config = dict(
    n_layer=10,
    d_model=256,
    n_experts=128,
    experts_per_token=4,
    d_expert=48,
    d_shared_expert=0,
    activation='geglu',
    moe_layers=[1, 2, 3, 4, 5, 6, 7, 8, 9],
    router_score='softmax',
    normalize_top_k=True,
    routed_scale=1.0,
    balance_loss=0.00317,
    balance_bias=False,
    router_logit_norm=2.0,
    init_std_router=0.0238,
    lr_router=0.0015,
    vocab_size=4096,
    norm='rmsnorm',
    norm_eps=1e-05,
    tie_embeddings='early',
    optimizer='adamw',
    lr=0.000955,
    beta1=0.9,
    beta2=0.98,
    grad_clip=1.0,
    batch_tokens=[32768, 65536, 98304],
    seq_len=1024,
    train_tokens=364300000,
    steps=5647,
    dataset='wikipedia_en',
)
Below are experts of layer 2 (counted from 0) of a mixture-of-experts language model. Rows are named router (the router's row for the expert), gate (a neuron's input weights, with its number), up (a neuron's input weights, with its number) and show model dimensions 0-255. Each number is 50 + 15 x the weight over its row's rms, rounded and kept within 0 to 99.
Before each expert's rows: a language model's description of what the expert responds to; "mostly gets" lists some tokens that are sent to it at least half of the time. This comes from a sample of Wikipedia text that the model never trained on.

# expert 12
Description: Articles and name starts. Sentence-initial or clause-initial articles the, The, an, plus name-opening pieces like Mar, El, Ar, and the stem author in authorized.
mostly gets: " Mar", " El", " The", " Ad", " Ar", "ren"
router:32 84 41 68 65 47 38 45 61 25 56 64 48 40 29 79 60 41 17 68 53 65 39 35 52 63 56 64 51 53 47 53 52 39 47 58 78 62 33 55 52 28 54 54 38 44 65 78 63 46 33 45 73 73 51 27 69 53 49 62 56 31 47 61 46 72 64 26 29 55 57 28 33 61 43 50 76 48 49 47 63 51 60 54 60 80 72 57 60 39 59 56 63 24 51 54 69 30 79 66 47 19 35 64 23 61 58 54 53 37 36 62 49 50 46 59 13 47 57 25 26 31 56 53 47 47 70 49 45 44 12 56 64 43 35 55 15 61 44 31 57 54 70 66 51 19 31 84 72 57 44 68 60 53 27 56 59 72 55 46 70 57 64 60 42 57 45 55 51 61 53 23 49 44 25 48 45 80 59 51 75 56 69 54 68 31 40 86 53 61 99 41 43 53 51 71 48 57 48 53 40 50 63 50 42 67 62 45 84 58 56 56 56 52 56 71 45 48 86 42 60 66 48 26 58 40 53 39 42 58 45 59 54 49 40 39 65 28 69 33 67 42 72 49 64 63 41 60 59 30 31 66 82 60 52 54
gate1:47 64 72 67 52 49 34 52 40 34 48 56 68 64 31 43 47 74 41 40 54 60 78 38 48 61 69 51 72 67 37 53 35 25 77 49 74 53 60 37 36 27 65 45 62 44 46 70 61 59 44 72 30 53 43 40 46 43 55 29 49 53 62 57 58 68 63 49 44 47 68 50 66 40 48 54 69 49 60 65 73 27 51 85 31 57 40 74 65 25 58 63 51 53 30 46 49 45 43 18 61 50 35 19 36 54 46 32 53 44 71 18 55 49 32 99 59 79 56 50 27 57 72 62 53 81 67 32 60 48 20 57 62 37 54 67 47 56 38 70 49 52 50 52 78 61 28 48 27 37 71 68 41 55 56 94 45 48 52 77 57 58 75 56 41 74 33 37 41 39 40 58 47 35 63 66 49 69 84 26 54 76 41 73 52 46 43 56 35 49 43 55 46 63 51 55 41 67 44 50 68 68 57 53 72 32 52 55 63 56 46 74 66 54 61 41 62 62 68 67 34 54 51 62 36 65 47 50 58 22 35 69 32 49 52 57 59 39 52 21 17 41 37 33 44 55 89 48 37 30 63 39 63 40 22 59
up1:53 78 60 58 52 50 49 55 55 52 35 57 59 50 53 42 42 53 48 51 76 38 61 52 58 61 53 52 37 60 57 38 49 26 41 34 38 43 40 40 44 37 27 43 59 70 68 24 43 61 65 55 40 57 61 65 88 60 47 43 25 71 49 41 58 58 73 27 63 32 49 55 66 59 42 51 54 66 76 37 58 30 45 60 52 67 56 75 38 44 42 64 61 57 55 42 51 31 31 47 89 33 45 37 68 50 40 31 66 48 23 56 52 66 38 69 47 50 56 51 17 39 61 16 71 95 79 35 20 76 46 50 48 35 27 45 47 71 34 19 48 72 52 24 46 69 43 49 23 60 86 57 51 41 65 59 65 82 69 43 84 41 55 47 45 74 23 49 28 39 58 69 41 56 51 47 45 68 50 19 35 51 52 52 56 45 47 74 72 49 43 30 57 75 66 38 39 63 43 66 31 33 36 40 74 43 48 48 44 43 31 51 40 71 48 34 64 59 75 79 52 48 79 50 34 59 70 53 50 56 29 56 69 27 71 48 62 31 60 47 38 53 41 28 18 64 53 55 56 23 55 65 39 57 42 45

# expert 34
Description: Adjective and agent endings. Word endings such as -ial, -ers, -ary, -ition in phrases like perennial, Decennial Census, viewers, plus title words Team, Series, Cup.
mostly gets: "ial", "port", " Team", "ition", "ense", " Series"
router:73 58 66 52 57 86 62 60 61 30 69 36 58 37 59 62 72 50 72 32 41 41 47 23 45 65 27 49 51 56 48 28 32 50 77 39 62 46 54 45 58 64 34 34 58 42 61 35 36 83 29 40 51 27 45 41 36 72 39 54 86 60 42 38 62 34 51 66 73 70 73 58 44 41 25 31 28 55 69 45 38 69 19 71 38 38 31 50 41 29 18 51 53 29 50 40 36 44 67 39 25 18 10 31 58 40 65 49 59 29 68 63 58 56 58 66 60 36 39 81 48 52 79 42 45 53 45 72 33 25 61 51 49 47 66 65 53 52 56 65 59 57 35 47 48 13 33 32 37 31 53 22 58 24 51 61 56 58 65 71 49 51 51 78 58 55 51 53 36 43 42 56 59 67 47 40 73 39 46 44 30 32 46 52 60 56 53 37 47 26 18 37 43 46 47 42 56 31 35 28 60 63 64 58 36 32 82 62 43 38 58 62 52 43 32 30 41 36 63 39 29 62 64 35 64 37 51 45 58 70 36 40 53 35 55 27 77 39 61 42 43 46 35 32 31 54 35 48 84 60 52 56 47 49 26 38
gate0:35 46 61 71 50 57 43 38 37 75 39 26 36 83 61 36 54 46 53 59 85 58 57 71 43 44 57 39 46 74 27 41 43 50 50 19 45 52 68 61 72 45 75 45 62 34 51 49 41 57 56 52 51 30 54 59 60 25 38 58 17 46 75 20 42 44 53 53 35 43 23 32 27 38 35 63 55 45 58 53 48 52 55 24 33 39 62 49 29 47 28 58 52 39 74 63 21 35 46 43 42 54 56 70 62 35 61 61 55 45 58 60 71 63 62 35 46 94 61 72 38 77 51 38 08 47 38 59 61 47 50 71 33 26 52 46 49 12 53 23 24 38 59 49 61 60 47 54 46 37 58 49 21 48 77 56 40 36 35 56 67 60 51 44 60 52 66 57 36 50 38 39 26 59 71 43 58 43 46 49 07 62 54 33 57 68 46 54 13 40 69 59 50 41 56 34 39 64 33 29 44 69 34 39 52 38 43 46 55 28 66 46 66 49 27 37 55 58 37 40 53 34 32 33 74 51 76 54 43 52 33 56 63 52 38 41 84 62 41 75 36 32 47 47 44 17 66 71 58 28 58 52 53 80 52 73
up0:58 54 38 51 51 40 36 70 47 20 56 53 63 31 37 53 38 59 40 26 21 58 43 30 48 46 53 47 63 35 62 70 40 51 41 67 56 33 22 50 22 49 10 53 52 45 64 67 52 33 61 41 64 73 62 43 54 65 52 64 58 54 21 78 59 58 42 62 65 50 76 50 71 62 55 54 37 48 31 43 54 60 67 73 79 73 49 52 52 60 59 66 55 44 43 48 75 79 52 48 39 64 50 32 35 76 45 36 35 53 57 59 26 52 53 52 46 05 45 24 49 38 31 58 76 48 57 43 25 41 50 45 87 74 45 36 41 72 44 69 78 58 48 55 44 43 51 55 59 71 49 54 76 56 23 47 47 57 66 44 35 38 59 39 41 50 41 40 62 52 66 68 68 41 32 53 53 53 42 61 88 35 40 48 56 29 52 47 77 66 38 61 49 48 39 81 61 41 65 73 48 30 66 75 57 62 35 57 54 51 37 38 28 45 62 72 63 44 65 59 58 58 79 81 24 34 30 40 39 43 74 30 41 31 70 48 05 54 52 35 70 75 64 61 54 77 35 45 57 68 62 51 57 31 45 33

# expert 28
Description: Noun-forming suffixes. Word-final suffixes forming nouns and plurals, such as -ions, -ments, -ism, -als, -ies, usually followed by of, commas or and.
mostly gets: "ts", "ctions", "ets", "its", "ions", "ents"
router:57 57 96 32 75 30 55 33 24 50 59 46 65 34 47 55 33 55 69 33 65 40 69 50 40 56 80 55 33 47 56 27 40 63 35 75 57 40 73 62 27 53 57 27 43 61 48 49 29 43 49 72 41 42 51 81 32 44 40 47 32 60 39 37 37 44 66 64 66 45 22 72 42 62 76 43 54 43 66 71 54 28 09 58 42 51 44 44 63 54 53 43 43 43 41 77 27 42 65 50 45 31 28 46 66 51 16 57 59 42 33 43 52 54 36 74 65 57 30 52 28 80 70 49 41 48 38 53 53 63 69 59 37 75 43 55 53 46 55 54 41 09 45 45 59 70 30 41 55 64 34 36 41 47 41 66 55 30 61 49 40 43 50 55 34 54 46 24 78 64 38 61 40 63 36 20 50 70 57 61 51 54 40 65 44 36 44 40 66 78 18 48 46 76 44 50 66 37 46 54 51 27 47 53 26 22 42 54 73 55 66 67 76 62 50 26 75 59 32 65 29 54 59 23 69 24 55 17 53 56 61 46 41 59 41 56 56 50 64 39 41 75 34 42 48 43 53 27 34 49 63 47 41 78 27 62
gate0:47 57 40 45 58 49 61 47 61 64 42 56 50 26 44 46 66 61 51 83 43 47 45 96 40 56 57 53 52 47 49 45 43 72 74 57 48 40 65 74 58 81 74 54 36 46 49 29 70 42 59 48 54 33 59 30 32 50 72 56 56 40 57 73 41 63 79 30 54 64 26 37 64 55 29 59 39 61 46 44 33 65 74 47 33 34 54 52 45 26 60 49 30 23 58 57 48 51 44 62 52 50 29 71 53 54 82 82 61 21 68 65 68 60 37 48 76 50 55 44 59 61 39 57 59 41 58 68 15 33 34 42 44 44 40 62 71 26 78 71 50 65 57 62 48 50 54 44 72 49 53 45 50 40 67 61 32 22 54 38 30 53 58 92 55 20 61 40 52 53 43 44 38 54 45 32 65 61 24 65 42 72 16 93 49 46 50 78 58 69 40 49 33 51 66 84 53 44 53 54 56 28 34 57 51 27 55 81 49 33 44 85 60 62 37 78 45 63 57 30 54 53 50 35 41 43 72 48 76 74 47 63 52 55 75 38 57 44 59 71 59 55 56 38 33 46 52 63 23 50 22 46 38 51 45 37
up0:25 60 44 65 64 42 48 36 86 48 46 57 39 40 55 61 36 57 44 63 45 69 40 42 63 43 42 59 48 23 35 61 37 66 50 54 45 57 64 61 32 33 99 56 33 32 23 65 36 57 35 68 71 83 55 36 42 50 71 43 67 55 41 60 62 50 61 51 33 52 39 56 51 64 44 45 65 67 33 59 51 50 47 62 55 80 77 55 54 39 45 27 44 35 30 49 61 81 43 75 41 30 71 55 27 55 40 80 63 62 61 37 70 29 50 63 69 51 86 53 70 23 37 57 41 24 56 28 68 51 24 50 59 49 30 43 31 46 64 66 65 36 60 41 43 34 49 35 32 48 41 51 51 38 40 50 23 33 62 44 48 22 57 53 36 59 32 40 45 75 27 48 76 68 32 60 55 65 30 38 37 81 43 70 46 33 35 62 52 62 40 57 32 40 43 82 49 74 44 66 58 57 36 61 37 49 47 36 53 52 74 47 65 51 59 70 72 58 45 44 54 64 53 47 41 99 58 51 50 65 73 62 64 50 84 47 39 67 38 35 54 49 61 50 11 49 51 68 45 64 48 44 59 70 65 25

# expert 57
Description: Paragraph ends, plural endings. Period plus blank line ending a paragraph before a heading or new paragraph, and plural word endings like -es, -ers, -els.
mostly gets: ".\n\n", "es", "ets", "els", "ures", " children"
router:45 75 63 42 68 30 64 17 58 56 67 61 78 37 69 42 32 55 44 43 30 21 69 25 64 39 65 50 69 56 33 01 49 40 29 45 50 61 55 30 44 22 35 58 64 49 31 65 64 57 36 55 48 36 39 68 38 56 35 27 21 51 39 29 34 35 62 54 60 57 41 82 33 50 42 38 61 62 44 49 17 14 34 47 55 30 73 62 51 57 37 47 61 54 74 59 44 51 74 45 49 37 63 47 66 47 42 46 53 49 31 48 40 43 59 69 45 45 63 58 49 46 60 48 36 41 43 36 70 54 65 30 74 74 42 52 74 45 28 70 31 32 25 46 66 71 73 45 41 71 46 58 49 64 13 79 34 49 47 68 43 40 70 45 57 39 66 44 53 56 60 41 37 73 44 24 47 47 58 75 35 62 65 52 63 35 58 41 67 45 24 42 71 73 50 56 62 52 58 55 23 60 42 52 56 29 63 49 42 54 54 32 57 58 60 57 51 70 36 70 66 63 48 51 94 45 71 61 55 37 53 52 36 69 54 57 58 43 55 39 75 71 51 65 75 48 25 69 49 40 28 59 65 76 46 75
gate0:56 67 57 50 76 20 65 26 36 67 58 55 47 58 67 57 64 33 57 25 60 59 58 14 81 62 48 56 37 29 42 43 50 43 52 50 38 59 36 51 59 45 80 49 71 52 50 33 44 49 36 54 60 33 54 57 37 53 41 46 24 42 56 54 73 47 38 58 28 34 60 47 10 57 51 23 54 73 49 46 14 31 77 54 51 47 55 42 70 35 24 75 50 26 39 51 47 39 69 35 61 79 74 64 72 49 58 52 61 65 32 50 40 28 26 44 30 39 68 53 21 64 48 68 51 45 37 56 71 48 67 61 61 58 72 76 42 39 36 31 50 53 15 58 31 48 41 48 31 57 73 41 44 30 69 34 62 68 48 63 74 40 51 79 79 45 52 63 34 42 65 38 27 58 61 32 48 56 60 55 76 58 66 60 50 45 44 73 81 26 49 45 66 41 44 34 64 89 57 56 62 30 36 50 46 50 44 81 34 58 75 42 44 60 29 59 32 55 42 40 46 55 59 38 64 38 48 72 58 66 45 40 43 52 32 54 79 64 65 36 21 54 51 61 51 59 66 48 45 30 76 31 27 54 43 64
up0:56 66 52 45 53 23 55 43 33 42 61 56 49 54 55 49 66 39 65 34 58 43 53 08 57 45 52 61 51 31 31 34 38 24 59 27 45 68 50 51 55 58 66 60 62 46 54 53 49 23 41 50 48 41 65 55 48 51 50 49 17 41 39 56 74 36 39 47 25 31 78 55 17 70 26 44 63 68 43 32 30 34 67 53 59 34 28 33 63 35 30 62 48 19 57 43 66 28 71 13 79 60 58 44 77 39 70 54 55 65 44 44 44 30 22 54 38 65 70 54 39 54 28 61 59 44 59 54 64 32 65 64 59 61 60 62 58 45 49 52 49 51 34 87 24 49 35 48 53 61 70 57 42 46 62 44 56 59 39 71 60 47 61 67 88 54 65 77 44 59 65 61 26 49 67 40 51 70 64 53 83 56 62 51 68 60 62 49 75 23 56 48 56 26 42 31 52 74 70 45 52 51 34 68 38 64 41 92 15 36 71 40 45 27 29 75 26 53 51 48 52 47 43 23 55 59 35 50 47 63 55 61 57 52 42 38 65 55 63 26 30 42 55 49 28 52 86 41 49 51 67 33 23 61 47 51